config = dict(
    n_experts=64,
    d_expert=160,
    d_shared_expert=0,
    activation='swiglu',
    router_score='sigmoid',
    routed_scale=2.0,
    norm='rmsnorm',
    optimizer='soap_variant',
    beta1=0.95,
    seq_len=1024,
    steps=9659,
)
Below are experts of layer 5 (counted from 0) of a mixture-of-experts language model. Rows are named router (the router's row for the expert), gate (a neuron's input weights, with its number), up (a neuron's input weights, with its number) and show model dimensions 384-511. Each number is 50 + 10 x the weight over its row's rms, rounded and kept within 0 to 99.
After each expert's rows: a language model's description of what the expert responds to. This comes from a sample of Wikipedia text that the model never trained on.

# expert 28
router:46 47 58 69 57 50 37 36 60 44 59 48 54 67 45 49 23 49 53 62 47 78 40 55 72 36 36 63 42 33 55 38 38 53 56 50 46 51 45 35 38 54 53 52 49 61 47 43 50 41 41 56 70 50 56 59 43 46 55 77 68 65 34 42 54 66 56 45 52 54 63 48 65 55 46 44 54 41 53 45 41 43 49 45 50 47 51 44 63 62 41 53 83 54 40 36 62 51 53 60 53 39 50 67 54 54 55 49 54 76 42 64 40 63 43 47 38 51 53 37 46 65 41 53 49 51 55 48
gate1:51 51 58 52 65 71 40 55 52 45 61 59 57 35 38 48 44 50 33 46 53 54 52 49 38 49 74 59 56 41 44 56 52 49 53 56 57 49 57 63 50 52 55 33 39 62 60 36 58 36 33 37 53 38 42 42 70 55 42 54 40 47 59 35 47 35 49 38 59 53 42 59 56 63 41 50 58 42 48 45 49 45 54 60 44 34 66 55 41 43 60 56 30 60 52 54 52 54 56 50 39 37 54 51 57 45 46 62 49 38 60 48 48 35 42 60 50 60 51 49 51 67 65 38 55 43 62 46
up1:52 38 49 57 39 64 42 34 47 56 49 40 55 70 45 57 39 56 59 39 37 51 49 46 38 43 56 41 55 45 53 43 41 63 39 47 60 60 44 45 35 55 57 28 41 58 67 56 46 49 57 51 59 51 58 46 55 41 44 55 58 50 48 42 35 53 54 38 63 62 46 57 38 52 30 61 39 43 42 47 68 72 44 68 29 57 51 70 47 38 38 56 63 52 31 61 56 69 60 61 55 58 53 62 24 42 56 56 34 58 47 43 38 45 57 60 37 46 39 52 52 51 56 42 49 52 41 49
It responds to: Word-initial pieces of abstract nouns after the, of or a possessive, e.g. deb, tax, aff, pat(ronage), dis(pleasure), ann(oyance).

# expert 41
router:59 57 63 60 51 60 28 48 34 66 55 63 58 70 67 51 41 34 52 45 27 54 58 43 45 30 37 43 68 50 28 58 51 36 59 60 56 40 50 34 54 48 44 61 35 63 55 24 43 47 49 46 42 52 52 55 56 52 39 45 48 41 39 43 67 53 59 50 42 42 63 45 52 55 33 37 64 39 68 44 56 41 45 38 61 50 55 36 59 54 67 43 58 60 59 51 44 41 59 57 51 41 41 53 44 38 35 49 45 75 56 71 62 51 51 62 36 41 62 29 46 56 51 47 54 56 37 45
gate0:56 38 64 64 47 61 39 35 44 35 55 62 66 60 54 59 46 53 65 38 46 63 43 74 49 32 52 36 43 26 39 54 69 43 65 40 46 31 64 43 61 63 58 67 42 57 53 63 45 45 43 64 54 65 54 57 50 43 37 49 60 43 56 63 66 49 51 45 65 46 54 51 56 54 46 39 34 54 67 39 46 48 43 48 49 50 58 50 59 32 44 45 51 57 46 53 51 45 53 44 39 59 39 35 48 57 37 43 40 53 71 58 54 39 50 55 46 44 58 57 47 44 33 39 55 64 44 62
up0:39 42 56 44 28 60 54 41 69 56 49 44 49 60 50 52 34 59 44 39 64 52 52 43 49 54 46 41 53 49 56 63 57 57 57 61 72 47 54 60 59 36 68 50 44 47 41 35 41 47 39 31 36 39 39 54 58 07 46 56 44 41 51 41 55 54 52 53 57 45 36 57 53 44 40 45 39 72 46 61 38 46 63 49 62 56 53 56 55 48 52 42 43 47 54 43 47 45 54 45 29 36 42 44 58 43 28 54 40 49 63 46 54 56 49 39 41 36 50 56 41 51 55 51 39 62 54 55
It responds to: Tokens introducing albums, films, novels and singles, such as his, a, (, feat, album, original, in song lists and filmographies.

# expert 19
router:45 51 54 41 39 57 42 54 44 63 52 41 46 60 63 51 46 40 54 57 46 59 54 42 42 60 50 57 57 58 42 44 27 48 39 67 54 49 74 57 43 60 48 41 36 55 49 58 36 39 45 41 53 55 54 71 51 51 46 65 49 45 42 38 43 40 55 32 55 47 46 59 53 49 33 48 55 35 57 34 45 36 55 49 52 44 55 39 57 45 43 51 59 52 46 39 54 42 49 55 51 40 40 49 54 54 41 60 60 53 44 45 47 51 66 47 34 37 57 66 61 69 47 54 35 67 38 44
gate0:49 56 63 57 45 40 57 26 43 52 66 47 44 58 37 53 53 53 49 69 58 57 49 36 41 54 57 43 50 58 41 65 29 51 32 46 66 30 49 48 40 29 55 33 43 33 63 53 48 43 51 46 42 65 52 64 49 58 51 52 36 38 49 45 47 34 47 54 43 58 46 57 59 42 56 43 60 61 51 59 46 60 68 52 41 42 43 36 43 64 44 74 65 48 52 45 51 43 69 39 70 45 43 41 54 60 53 40 50 31 37 33 40 62 61 75 48 51 47 52 43 53 57 63 58 44 44 44
up0:37 55 39 51 46 55 42 48 42 48 50 51 47 42 66 50 56 52 42 74 51 59 54 48 46 46 46 30 49 56 46 26 53 39 51 56 56 42 58 36 40 41 60 53 61 55 62 51 44 75 43 40 44 43 46 49 46 57 75 43 52 75 42 50 60 51 60 53 59 32 46 45 54 65 52 40 40 58 62 53 63 48 30 59 62 46 37 60 49 48 47 68 45 48 55 65 56 69 50 28 44 51 74 33 51 47 50 49 44 46 45 37 43 59 61 57 61 57 60 60 44 54 49 66 46 54 49 49
It responds to: Word pieces of Latin species names and French or Spanish place names, e.g. Homo sapiens, Polyphaga, Aix-la-Chapelle, in taxoboxes and geography.

# expert 3
router:48 59 57 48 39 47 49 52 55 66 68 49 35 47 60 48 35 46 57 64 53 51 48 61 43 70 42 42 60 46 36 51 32 41 54 64 50 35 62 38 60 37 52 60 66 48 36 62 39 53 59 58 57 44 57 55 37 36 45 52 68 50 29 35 57 43 39 47 45 48 63 68 50 55 40 60 55 47 54 47 77 51 62 51 62 64 59 58 58 56 70 32 50 54 43 20 60 48 60 58 53 42 57 67 41 31 58 41 60 47 34 58 60 46 46 56 52 55 48 47 40 53 50 49 60 45 58 49
gate0:41 60 45 53 42 57 31 42 45 48 67 51 47 43 55 45 41 74 45 62 40 47 48 37 55 65 68 54 64 55 57 51 65 56 49 34 56 56 53 48 47 52 48 63 59 57 46 50 58 56 57 50 66 46 45 43 49 46 49 42 38 69 50 38 47 50 47 58 44 37 30 46 46 64 40 45 57 64 60 58 51 40 40 40 46 45 42 55 45 36 46 35 67 37 48 40 53 34 36 34 59 44 44 34 59 34 34 64 55 43 47 56 62 40 32 44 43 49 31 53 53 42 61 46 50 51 55 57
up0:37 56 40 50 53 62 64 57 30 40 54 54 59 52 43 50 62 56 62 50 44 50 75 37 53 45 52 44 63 57 40 75 42 54 47 71 62 55 64 52 55 48 47 46 53 40 60 59 50 27 22 25 46 50 42 22 58 43 44 46 49 49 47 56 69 52 68 65 46 47 49 35 70 44 36 36 44 53 38 46 63 55 58 54 54 54 41 49 55 47 32 59 62 66 32 61 59 58 53 47 54 48 40 32 56 46 62 32 30 45 34 43 30 56 40 51 70 53 33 50 64 42 40 59 53 49 46 38
It responds to: Early pieces of personal names and the pipes, hyphens and colons before them in tables and lists, e.g. Mac-Gr, Laur-ent, Preceded by:.

# expert 35
router:38 57 45 32 56 51 46 39 60 49 60 51 45 58 61 55 50 54 59 51 46 52 54 30 45 41 46 51 54 68 43 55 44 49 36 45 52 45 74 54 61 43 70 53 45 52 44 56 25 60 41 41 68 44 40 75 37 48 54 42 45 56 40 53 43 42 32 46 47 52 58 51 48 54 55 47 59 31 36 57 63 56 53 51 47 56 50 44 41 32 51 54 50 44 48 50 43 59 62 56 50 37 27 77 52 38 36 53 60 51 61 52 43 37 55 40 45 38 53 47 51 47 50 40 56 62 38 43
gate0:41 45 52 28 53 50 49 37 49 44 40 54 36 39 48 64 41 39 36 27 35 50 47 55 46 51 54 53 46 51 59 47 61 42 60 66 68 64 49 46 46 35 43 41 49 49 46 54 52 56 47 60 62 50 27 62 54 49 30 67 55 46 43 55 55 59 25 57 40 51 66 56 41 38 60 61 61 56 50 72 44 40 82 65 41 52 57 43 44 28 49 51 46 57 51 47 53 42 36 54 35 45 31 55 54 51 49 42 50 51 69 57 48 42 31 60 47 35 42 56 65 54 34 43 49 46 34 30
up0:47 53 52 34 60 50 35 42 47 36 38 63 39 51 58 65 55 50 44 71 87 46 42 64 41 37 48 46 52 54 66 63 54 48 46 42 43 54 48 66 53 68 44 56 60 43 62 47 45 61 37 30 51 52 40 53 58 60 55 29 42 48 39 37 57 45 34 47 51 58 55 50 58 43 44 74 69 51 52 52 43 60 49 32 46 44 62 39 60 43 42 56 60 59 51 62 55 62 33 35 47 43 42 46 58 46 28 46 43 52 65 43 47 52 35 49 47 39 73 47 34 43 55 59 43 51 55 45
It responds to: Digits, percentages, units like km, sq mi, million, and the brackets, line breaks and dashes around population and density figures in statistics.

# expert 39
router:43 51 50 51 58 38 53 32 44 48 57 60 38 61 60 42 39 51 52 48 48 73 34 36 56 54 43 49 59 54 51 66 40 38 51 60 50 51 43 55 41 64 48 63 62 48 43 38 52 49 49 42 55 54 52 51 54 44 51 76 62 52 39 50 53 44 57 46 68 46 45 38 54 59 45 48 49 49 60 46 66 42 55 49 59 51 45 48 63 56 56 36 48 48 39 51 53 48 80 56 38 47 28 54 53 75 46 50 41 51 42 54 60 36 41 60 41 53 41 45 58 65 50 61 56 71 57 28
gate1:57 41 46 46 47 41 47 44 44 37 39 50 40 53 52 64 48 48 58 36 37 64 57 54 56 36 28 62 49 55 40 38 41 63 43 49 57 48 52 48 58 59 43 38 46 66 41 53 36 55 55 54 43 52 46 38 42 52 49 62 37 55 71 68 57 66 60 57 53 48 49 54 50 58 55 50 49 51 55 57 61 53 51 58 33 59 55 49 45 45 47 54 53 47 53 36 53 39 52 56 45 49 45 57 48 59 68 61 67 62 37 47 58 53 38 55 45 47 54 50 58 39 57 50 82 64 56 50
up1:40 48 59 46 49 55 33 50 55 54 52 53 50 40 44 42 59 51 47 59 31 54 50 54 70 54 43 52 54 50 52 67 36 63 46 47 53 48 37 44 52 48 54 68 64 48 48 33 45 57 66 44 54 39 44 59 40 33 36 47 48 37 52 66 51 58 53 49 57 49 40 63 43 56 80 49 49 57 52 62 43 66 54 34 44 58 48 34 40 52 51 45 50 61 35 47 45 42 49 41 29 45 59 61 42 46 49 48 60 34 71 59 35 26 38 49 46 53 69 39 52 52 47 56 40 62 46 53
It responds to: Digit pieces of years and figures plus spelled-out counts, e.g. 19/20 in years, 16th, two, three, several, few.

# expert 42
router:38 48 63 52 55 47 56 40 46 43 40 57 50 74 58 46 57 35 40 58 50 51 58 35 49 47 44 59 48 45 37 65 49 64 47 49 62 50 62 45 53 38 45 44 50 43 54 40 58 49 46 44 68 53 41 58 53 58 34 55 53 49 52 48 53 50 45 55 49 38 35 41 42 53 28 59 53 54 47 36 50 29 57 54 56 63 62 55 41 50 25 49 51 45 46 30 56 57 49 68 38 45 45 36 63 42 26 62 28 55 61 76 57 48 54 56 46 49 66 54 50 65 66 42 52 41 49 44
gate1:51 57 41 38 62 55 28 62 55 43 30 57 40 49 39 44 59 61 55 52 52 54 47 61 48 46 55 48 52 61 32 63 53 57 39 35 58 49 63 45 47 39 50 57 45 24 42 43 63 46 34 41 71 53 49 47 62 45 57 52 44 54 38 41 41 63 46 54 53 50 68 38 40 47 51 43 54 34 38 48 58 22 33 51 62 41 52 40 46 54 48 50 64 58 55 61 47 52 62 33 49 52 33 66 72 54 54 40 38 62 41 59 51 42 64 56 61 47 59 41 30 56 63 40 60 56 43 49
up1:48 51 34 33 37 45 43 53 39 45 59 39 43 35 42 51 54 45 66 28 65 45 33 51 58 64 47 44 62 56 66 51 49 43 33 57 57 36 64 38 53 31 55 75 46 36 49 52 46 28 77 67 39 52 45 48 60 42 62 31 41 39 56 43 45 53 42 47 59 60 34 49 55 63 60 39 46 39 49 48 43 68 45 29 65 52 50 51 53 35 56 41 67 78 67 38 70 41 51 28 45 46 46 43 64 49 41 72 56 62 72 49 62 44 65 35 50 38 49 54 62 61 57 58 54 45 57 56
It responds to: Words in athlete biographies and career infoboxes, such as during, career, Senior, NCAA, NFL, season and transfer.

# expert 1
router:60 42 65 45 53 57 44 40 58 50 65 57 54 55 63 35 50 42 37 75 59 64 60 47 58 44 35 47 49 57 45 68 22 61 36 48 47 55 52 52 49 37 58 49 56 60 35 52 43 48 60 56 51 45 48 56 57 46 54 67 60 67 63 56 32 53 43 38 42 44 53 38 43 60 24 39 56 43 56 32 46 43 77 39 48 43 51 52 55 52 53 60 58 60 42 43 54 53 53 45 45 43 37 55 57 61 31 59 45 46 44 57 38 47 55 52 44 32 52 60 50 47 39 29 55 51 51 56
gate1:52 66 40 54 58 54 45 42 47 33 51 51 58 47 50 55 47 43 56 44 50 46 63 61 70 72 64 44 40 42 54 46 47 41 42 57 31 68 38 44 44 49 39 53 48 47 59 54 52 42 57 45 51 50 61 56 40 55 57 39 63 30 47 44 59 36 47 53 28 27 65 51 46 56 52 44 35 53 56 47 53 40 60 42 56 59 44 52 35 51 44 48 58 49 39 43 64 32 71 55 40 51 70 49 40 44 50 42 42 56 66 39 49 59 85 62 52 45 57 61 47 38 39 67 56 55 49 61
up1:49 77 71 73 59 47 38 39 26 49 45 59 51 32 55 50 55 43 39 70 37 56 51 35 33 51 36 41 49 53 58 61 40 48 57 48 39 67 58 71 50 35 46 65 66 48 43 49 39 68 60 42 52 45 45 58 46 47 58 57 57 65 52 47 51 31 52 54 27 49 51 51 47 68 47 35 58 59 62 42 65 36 60 52 54 51 56 47 27 61 40 40 25 36 28 53 57 48 51 60 54 52 24 43 47 61 49 70 73 35 50 41 50 62 54 60 40 36 53 49 62 55 44 54 56 51 57 49
It responds to: Pipe separators, spaces and digits inside sports and results tables, such as fight records, race stats and asteroid lists (5:00, |, 0).

# expert 21
router:51 60 58 52 44 46 43 42 53 55 58 57 53 59 59 43 49 67 46 80 30 63 50 57 32 59 49 69 31 43 55 47 45 45 53 41 48 55 47 43 58 34 55 56 60 50 52 49 51 53 52 34 49 49 49 59 35 33 52 57 53 51 36 52 36 54 52 52 40 68 54 62 56 68 57 43 56 29 71 34 40 47 55 43 55 52 42 46 58 44 49 55 60 49 63 52 60 39 54 69 68 50 43 59 55 58 43 54 54 52 50 65 49 33 47 52 36 45 56 53 48 56 60 63 60 56 31 43
gate1:67 45 42 53 57 33 41 57 72 41 47 70 46 53 63 56 52 52 47 76 56 53 39 49 46 55 62 57 45 43 42 41 51 51 46 61 48 58 53 39 49 49 49 63 56 56 59 66 58 56 55 34 46 58 63 48 46 51 47 51 24 57 41 69 41 59 49 53 26 40 52 58 40 53 62 37 52 42 57 60 57 53 39 40 44 43 49 40 47 42 52 45 43 52 41 56 60 44 58 42 42 51 78 42 47 32 40 43 68 61 54 54 49 50 46 51 29 49 61 50 40 57 47 50 47 52 46 48
up1:48 47 40 59 47 54 45 54 48 61 44 52 41 47 55 35 50 56 61 33 46 28 48 51 51 74 68 55 52 41 52 57 45 48 51 57 65 28 48 59 30 70 52 40 50 41 54 32 49 72 48 47 65 59 33 67 48 51 32 58 52 69 65 21 43 50 69 49 43 65 48 47 53 55 46 59 48 59 58 44 51 46 53 56 36 33 51 61 47 50 56 45 46 44 44 33 73 51 38 50 33 42 48 59 38 52 55 51 35 38 52 44 41 67 53 35 56 52 56 50 63 42 43 35 27 19 53 33
It responds to: Landscape, water and nature nouns and word pieces after articles in geographic or biological descriptions, e.g. coast, island, forest, peninsula, sea, dry soil.

# expert 63
router:59 47 52 45 52 61 51 39 54 43 50 54 49 54 55 53 51 55 42 50 36 54 54 47 54 58 56 40 46 43 51 50 29 47 44 44 51 58 67 62 51 33 59 63 44 51 33 49 34 52 58 51 67 27 35 60 65 48 46 70 67 65 50 46 41 39 54 46 52 68 49 51 36 68 40 54 57 59 54 32 53 43 61 45 55 36 46 64 66 50 50 46 72 52 48 53 43 46 63 51 40 35 50 61 48 68 39 42 43 59 43 63 33 40 51 46 46 26 55 41 63 43 47 56 50 55 55 36
gate0:47 41 64 63 59 53 51 47 75 48 60 46 39 55 42 32 59 33 46 50 53 60 44 59 47 37 32 44 41 56 57 56 36 35 50 47 59 59 57 55 38 56 46 35 33 55 46 50 46 52 47 58 55 44 45 40 59 45 62 67 42 38 47 45 38 27 42 44 42 37 46 43 54 59 47 57 50 65 40 43 46 28 53 41 38 52 48 47 63 61 59 33 50 55 34 65 64 37 57 55 62 52 48 40 29 63 61 34 65 46 63 53 42 34 38 44 42 64 44 37 52 32 71 45 41 40 34 60
up0:47 43 46 53 37 31 50 56 35 62 55 66 53 42 51 52 55 59 54 58 56 43 35 28 64 39 58 64 70 67 47 49 51 36 39 59 48 47 43 44 67 47 66 59 40 41 46 40 59 51 42 49 39 51 53 35 41 62 59 57 51 56 54 53 68 74 61 45 58 30 42 48 58 47 52 41 43 46 49 46 40 50 35 54 41 44 57 50 51 44 51 46 52 69 36 58 57 55 52 36 54 54 43 51 34 55 47 45 49 49 47 51 59 65 66 52 51 31 53 49 47 55 55 54 44 57 53 46
It responds to: Digits, codes, units and closing brackets in tables, infoboxes and coordinates, e.g. ID 0500072, score 0-6, knots, ″E, (NGR).

# expert 31
router:36 37 64 47 41 46 58 47 63 36 60 51 27 37 71 37 41 50 40 46 42 52 32 56 44 50 46 46 45 43 32 51 40 46 42 57 67 42 57 36 41 46 42 53 39 49 37 52 38 51 57 31 65 58 57 46 63 35 55 60 39 44 43 50 62 43 47 47 56 32 48 48 77 37 48 42 48 50 43 44 65 50 49 46 33 47 54 49 56 51 42 44 60 41 35 46 67 47 61 44 54 41 38 65 47 51 46 52 65 52 45 60 24 54 41 54 40 50 49 53 59 67 61 48 57 55 45 38
gate1:39 54 45 37 45 50 56 34 58 35 44 63 50 50 43 59 62 51 45 69 50 35 44 62 42 55 64 51 59 56 59 54 76 63 35 49 51 50 60 55 61 57 50 58 36 55 37 38 27 44 61 59 62 36 45 63 44 63 55 39 43 48 38 48 54 38 55 51 66 41 63 50 52 65 66 62 44 52 44 46 60 56 53 41 68 37 55 49 57 40 41 48 48 28 66 40 41 36 59 42 56 61 56 58 37 65 45 44 48 65 45 50 48 49 53 58 37 58 43 52 48 42 58 52 49 52 46 47
up1:54 43 41 35 60 55 51 54 66 45 34 62 56 50 36 30 51 27 39 39 50 46 48 29 62 61 58 48 55 47 37 64 46 51 43 57 33 53 44 51 34 34 51 68 61 47 55 46 68 52 47 50 31 45 50 57 28 56 60 49 38 47 54 51 53 45 59 37 62 62 48 50 51 44 45 31 44 45 60 59 34 39 47 46 62 33 28 49 69 54 47 47 49 43 36 50 42 55 48 47 32 38 46 65 53 54 60 61 41 47 53 45 44 37 70 41 49 53 51 49 43 62 47 34 47 45 50 41
It responds to: Digits, units and symbols in infobox numbers, such as coordinates (°N, ′, ″W), areas in km or sq mi, pressures, dates.

# expert 25
router:43 62 58 57 35 46 52 55 53 59 55 52 37 59 44 54 32 44 52 61 54 53 40 47 42 54 38 59 58 47 34 42 33 46 60 53 52 31 62 36 52 23 57 48 52 41 51 65 30 51 60 51 44 46 58 58 53 53 54 60 56 29 33 29 61 42 39 49 56 42 45 58 46 57 52 39 58 48 41 39 60 52 41 43 62 51 51 60 59 63 43 47 61 50 48 37 53 57 56 48 59 48 45 45 47 34 26 55 50 52 43 63 39 23 56 64 45 52 54 45 54 51 36 41 43 63 35 51
gate0:61 35 53 38 36 49 55 54 52 55 53 38 49 24 54 47 54 55 55 48 43 68 57 25 43 36 53 44 61 36 51 59 57 39 53 40 54 41 69 51 46 39 50 47 51 56 34 51 44 62 41 34 47 86 23 57 54 51 55 53 52 46 51 55 61 45 43 59 46 52 42 52 57 47 53 37 46 66 48 45 41 45 56 43 54 52 58 42 38 49 51 43 57 49 58 49 40 56 39 46 49 48 42 49 45 29 44 79 37 52 59 55 37 52 49 71 71 55 32 64 47 43 75 50 52 47 36 48
up0:55 31 66 42 41 45 48 43 61 51 41 42 49 58 68 41 50 60 50 26 42 61 43 62 57 42 34 70 56 53 48 58 55 45 36 59 39 43 58 60 82 30 42 63 49 59 65 36 50 54 62 51 60 52 46 52 49 63 50 55 46 51 39 31 48 51 57 67 41 59 42 52 47 43 50 55 43 55 29 63 66 46 41 31 56 44 34 54 51 61 55 45 36 52 38 57 38 38 79 66 52 53 53 66 67 62 51 56 51 49 60 70 60 70 55 53 52 67 52 32 57 53 35 55 45 62 49 50
It responds to: First capital letter or first pieces of personal names, often South Asian or Slavic, e.g. Shah Rukh, Ram Gopal, Michael, José.

# expert 9
router:47 61 53 55 26 47 38 44 51 58 51 54 42 61 47 49 30 43 47 55 42 57 43 43 60 59 53 38 64 48 28 40 36 49 48 55 54 35 55 39 47 34 58 53 52 54 45 60 22 48 60 54 51 59 55 73 59 57 55 69 54 36 41 37 55 37 50 33 51 56 32 57 39 49 31 48 64 51 46 36 49 49 57 47 60 47 55 47 55 54 34 37 68 50 40 27 41 55 46 51 50 51 48 49 51 44 34 59 56 46 38 79 38 39 49 50 43 37 59 49 48 50 41 49 46 52 41 40
gate0:29 57 34 50 46 42 56 49 61 69 58 32 55 46 29 60 45 52 55 42 35 58 67 55 58 44 50 58 58 38 34 66 49 54 60 45 49 39 59 52 43 60 49 59 36 56 47 47 52 71 55 41 51 44 40 57 48 40 45 57 43 57 44 33 56 45 59 35 40 40 62 57 43 39 57 24 55 67 58 40 52 59 31 51 40 68 49 60 57 36 53 64 49 33 44 47 49 52 41 44 72 49 45 48 49 47 42 49 38 62 38 60 35 42 45 35 54 42 47 55 50 44 66 55 51 52 44 38
up0:62 43 48 55 43 45 59 45 56 19 37 49 43 51 46 47 50 55 52 37 59 29 34 34 57 42 67 56 44 34 47 51 65 70 40 39 50 38 54 32 42 68 53 59 55 49 44 82 40 50 59 50 45 56 38 51 45 55 32 45 49 51 58 42 60 63 55 53 55 31 53 37 63 52 43 57 47 55 36 51 50 37 46 34 15 53 46 69 47 31 55 54 47 57 56 70 41 44 53 67 39 69 49 71 54 65 46 44 71 63 63 50 72 53 65 48 46 68 53 51 45 64 53 53 47 58 52 41
It responds to: Middle and final pieces of people's names, mostly surnames, in rosters, credits and office-holder lists, e.g. Sch-ro-er, -owski, Jones, Jr.

# expert 34
router:35 52 40 56 50 40 52 39 40 53 53 60 63 60 75 61 40 43 48 76 49 59 61 60 36 39 46 68 56 57 57 52 40 48 39 53 50 57 51 60 58 44 41 40 46 56 61 45 43 52 43 61 54 35 46 60 25 53 41 71 51 56 27 52 58 49 48 47 55 47 47 60 54 53 52 38 52 49 55 45 43 49 49 54 60 53 38 29 52 61 46 56 66 53 42 51 48 35 54 71 44 52 61 42 51 57 56 55 51 70 55 66 60 43 48 64 44 43 53 58 45 61 59 68 60 57 47 35
gate0:45 49 60 50 55 53 37 66 44 37 31 46 49 45 44 65 43 42 31 58 67 55 62 37 48 42 61 48 53 48 53 45 47 63 65 47 35 27 53 48 35 37 46 64 40 51 60 50 59 54 50 53 40 68 64 50 40 76 45 58 53 53 58 54 44 39 67 71 36 30 58 38 62 51 57 59 59 32 58 41 45 38 51 46 44 52 53 42 66 52 48 50 50 58 44 38 57 38 36 44 40 60 57 46 40 49 53 50 48 54 39 52 56 54 58 40 48 59 56 57 44 61 69 44 47 57 59 61
up0:47 52 52 58 39 56 42 48 70 50 39 57 32 64 49 58 56 38 57 59 46 55 40 52 63 37 40 52 59 63 56 60 54 45 54 54 54 45 30 55 53 66 45 54 55 49 38 37 46 45 50 44 29 78 37 40 52 50 53 57 45 46 59 40 53 48 47 61 51 59 37 47 39 54 52 40 71 22 59 48 49 30 37 47 51 59 55 49 60 56 50 58 71 50 58 63 32 49 48 40 45 35 51 64 66 63 47 43 39 58 61 58 45 58 56 43 56 50 44 46 46 47 36 45 34 50 20 58
It responds to: Nouns and stems naming fields, beliefs or origins, with suffixes like -ism, -ical, -ation, e.g. education, philos, science, descent, ecclesiastical.

# expert 61
router:48 52 72 30 60 57 57 47 70 65 53 62 42 36 42 59 30 47 42 63 45 47 50 25 57 67 53 42 64 64 47 48 39 41 64 41 35 37 54 51 35 36 34 65 41 29 51 50 31 40 47 49 46 53 37 60 57 39 49 37 41 36 31 32 52 46 36 35 45 39 56 61 47 63 53 52 52 41 48 44 43 43 47 27 48 59 56 51 58 68 58 44 64 50 47 45 54 64 52 52 52 52 48 56 47 44 37 60 44 55 42 51 55 40 56 58 47 55 51 60 48 57 58 56 63 56 24 68
gate1:51 46 58 52 48 68 52 46 61 46 59 60 57 47 54 33 43 45 45 38 66 55 32 45 58 51 58 68 49 46 60 48 67 44 70 58 59 58 51 54 32 41 37 47 53 58 58 60 36 38 60 35 49 57 32 47 47 46 54 51 59 52 40 39 56 43 56 51 41 26 57 66 67 67 60 62 43 39 56 38 67 46 50 62 57 60 59 63 73 56 53 29 50 49 63 63 50 35 33 47 42 69 47 46 68 37 47 41 61 58 50 69 43 43 30 63 46 43 34 50 60 45 51 55 43 32 38 50
up1:58 69 50 46 61 57 53 53 46 46 71 52 69 47 40 61 41 58 57 67 44 46 52 54 55 60 59 43 53 61 57 49 48 45 66 41 66 53 48 53 27 51 58 47 58 44 43 42 33 59 33 37 26 52 68 44 50 28 65 42 50 49 43 37 56 65 40 48 42 36 61 42 63 45 63 48 44 60 33 48 33 47 54 56 41 43 52 48 63 46 62 50 60 58 53 43 47 43 48 51 54 46 56 50 52 55 45 44 41 43 39 59 43 58 47 39 38 60 46 32 52 43 33 62 56 70 62 53
It responds to: Country codes and team abbreviations in sports results (FRA, AUS, RUS), "Representing" in medal records, and the "born" in birth-year parentheses.

# expert 22
router:45 62 54 51 56 43 57 39 41 38 65 54 51 58 58 53 51 51 45 45 39 59 54 43 41 48 49 37 37 48 49 48 22 53 50 38 44 53 72 47 42 38 48 61 36 63 41 53 33 32 44 54 60 38 37 63 50 38 39 64 63 43 42 45 39 55 46 50 76 52 57 66 40 49 37 56 53 46 60 49 55 50 63 41 43 45 62 37 47 47 45 55 45 54 39 39 52 49 63 52 62 44 64 63 52 47 46 74 58 55 55 64 42 40 67 60 36 51 45 50 46 50 57 50 44 47 57 51
gate0:60 63 65 69 58 49 65 52 32 40 70 28 45 50 59 64 44 56 45 48 53 58 35 33 44 49 38 55 35 43 50 63 40 58 33 47 52 54 46 54 42 44 53 65 49 54 39 48 42 52 51 61 50 66 63 33 43 48 38 50 79 32 59 40 38 61 56 46 50 38 43 60 43 51 53 63 49 58 56 57 54 56 46 44 42 42 40 55 74 39 54 48 49 55 44 37 51 50 37 50 42 63 60 69 56 51 53 62 28 62 31 53 37 43 50 31 55 56 59 44 45 67 58 57 43 39 20 40
up0:58 44 72 36 36 43 37 43 34 60 57 65 55 44 61 39 53 46 61 51 50 63 42 45 60 61 25 64 60 57 59 65 50 69 68 50 39 51 42 50 34 37 48 58 55 39 38 54 44 52 55 51 52 51 37 37 52 32 64 39 38 26 58 42 40 43 62 54 41 53 59 51 44 62 57 34 60 48 64 44 39 44 48 67 39 44 46 61 48 52 27 41 54 50 33 57 55 48 38 40 35 54 44 46 49 50 44 47 45 42 22 51 38 48 45 52 42 56 54 58 53 56 50 64 42 42 44 47
It responds to: Place, club, university and venue names in sports tables and career lists, often after a pipe: Quebec, FC, Stadium, Adelaide.

# expert 11
router:34 58 60 40 57 48 45 39 46 65 56 57 59 50 48 37 44 45 32 55 43 57 46 44 29 53 31 55 50 49 59 44 49 50 42 62 42 45 44 50 42 52 49 39 45 47 41 54 40 43 57 52 62 35 31 54 38 55 58 54 67 59 47 64 53 50 41 47 59 53 60 67 44 58 56 53 52 38 58 55 57 38 51 45 41 55 56 45 62 62 59 58 50 80 36 39 33 41 62 55 43 47 38 57 55 54 57 69 36 54 37 57 53 56 48 47 41 52 47 57 56 53 56 58 40 56 51 50
gate0:44 55 66 62 50 42 62 46 55 43 49 55 52 42 47 50 48 44 32 42 50 49 60 49 47 46 45 40 57 52 48 54 50 48 41 41 46 57 41 32 56 65 39 50 45 37 60 49 49 37 50 52 40 68 54 42 48 57 50 63 40 38 45 62 44 37 59 71 52 49 65 51 56 70 53 39 62 61 35 56 43 68 55 61 44 57 43 36 49 54 47 61 48 68 46 34 57 49 40 60 49 51 50 66 76 69 33 32 49 63 44 39 46 48 51 41 59 53 40 55 41 51 40 64 61 29 69 45
up0:39 58 53 61 34 51 47 51 49 45 38 42 44 53 57 38 48 61 51 34 50 65 30 39 36 41 70 37 61 35 56 41 49 37 35 35 55 56 28 36 67 70 53 53 54 52 31 60 45 52 35 51 50 44 52 48 42 66 53 46 61 50 58 51 50 48 53 54 41 43 59 47 51 55 34 66 53 42 55 55 50 35 47 57 80 42 47 61 43 49 47 56 58 75 60 32 61 41 57 47 43 54 49 56 59 53 44 58 46 62 44 35 42 47 31 54 51 37 27 45 51 66 53 56 63 43 59 56
It responds to: Prepositions of place and time such as in, on, during, across and throughout, plus the word after them, often a date or place name.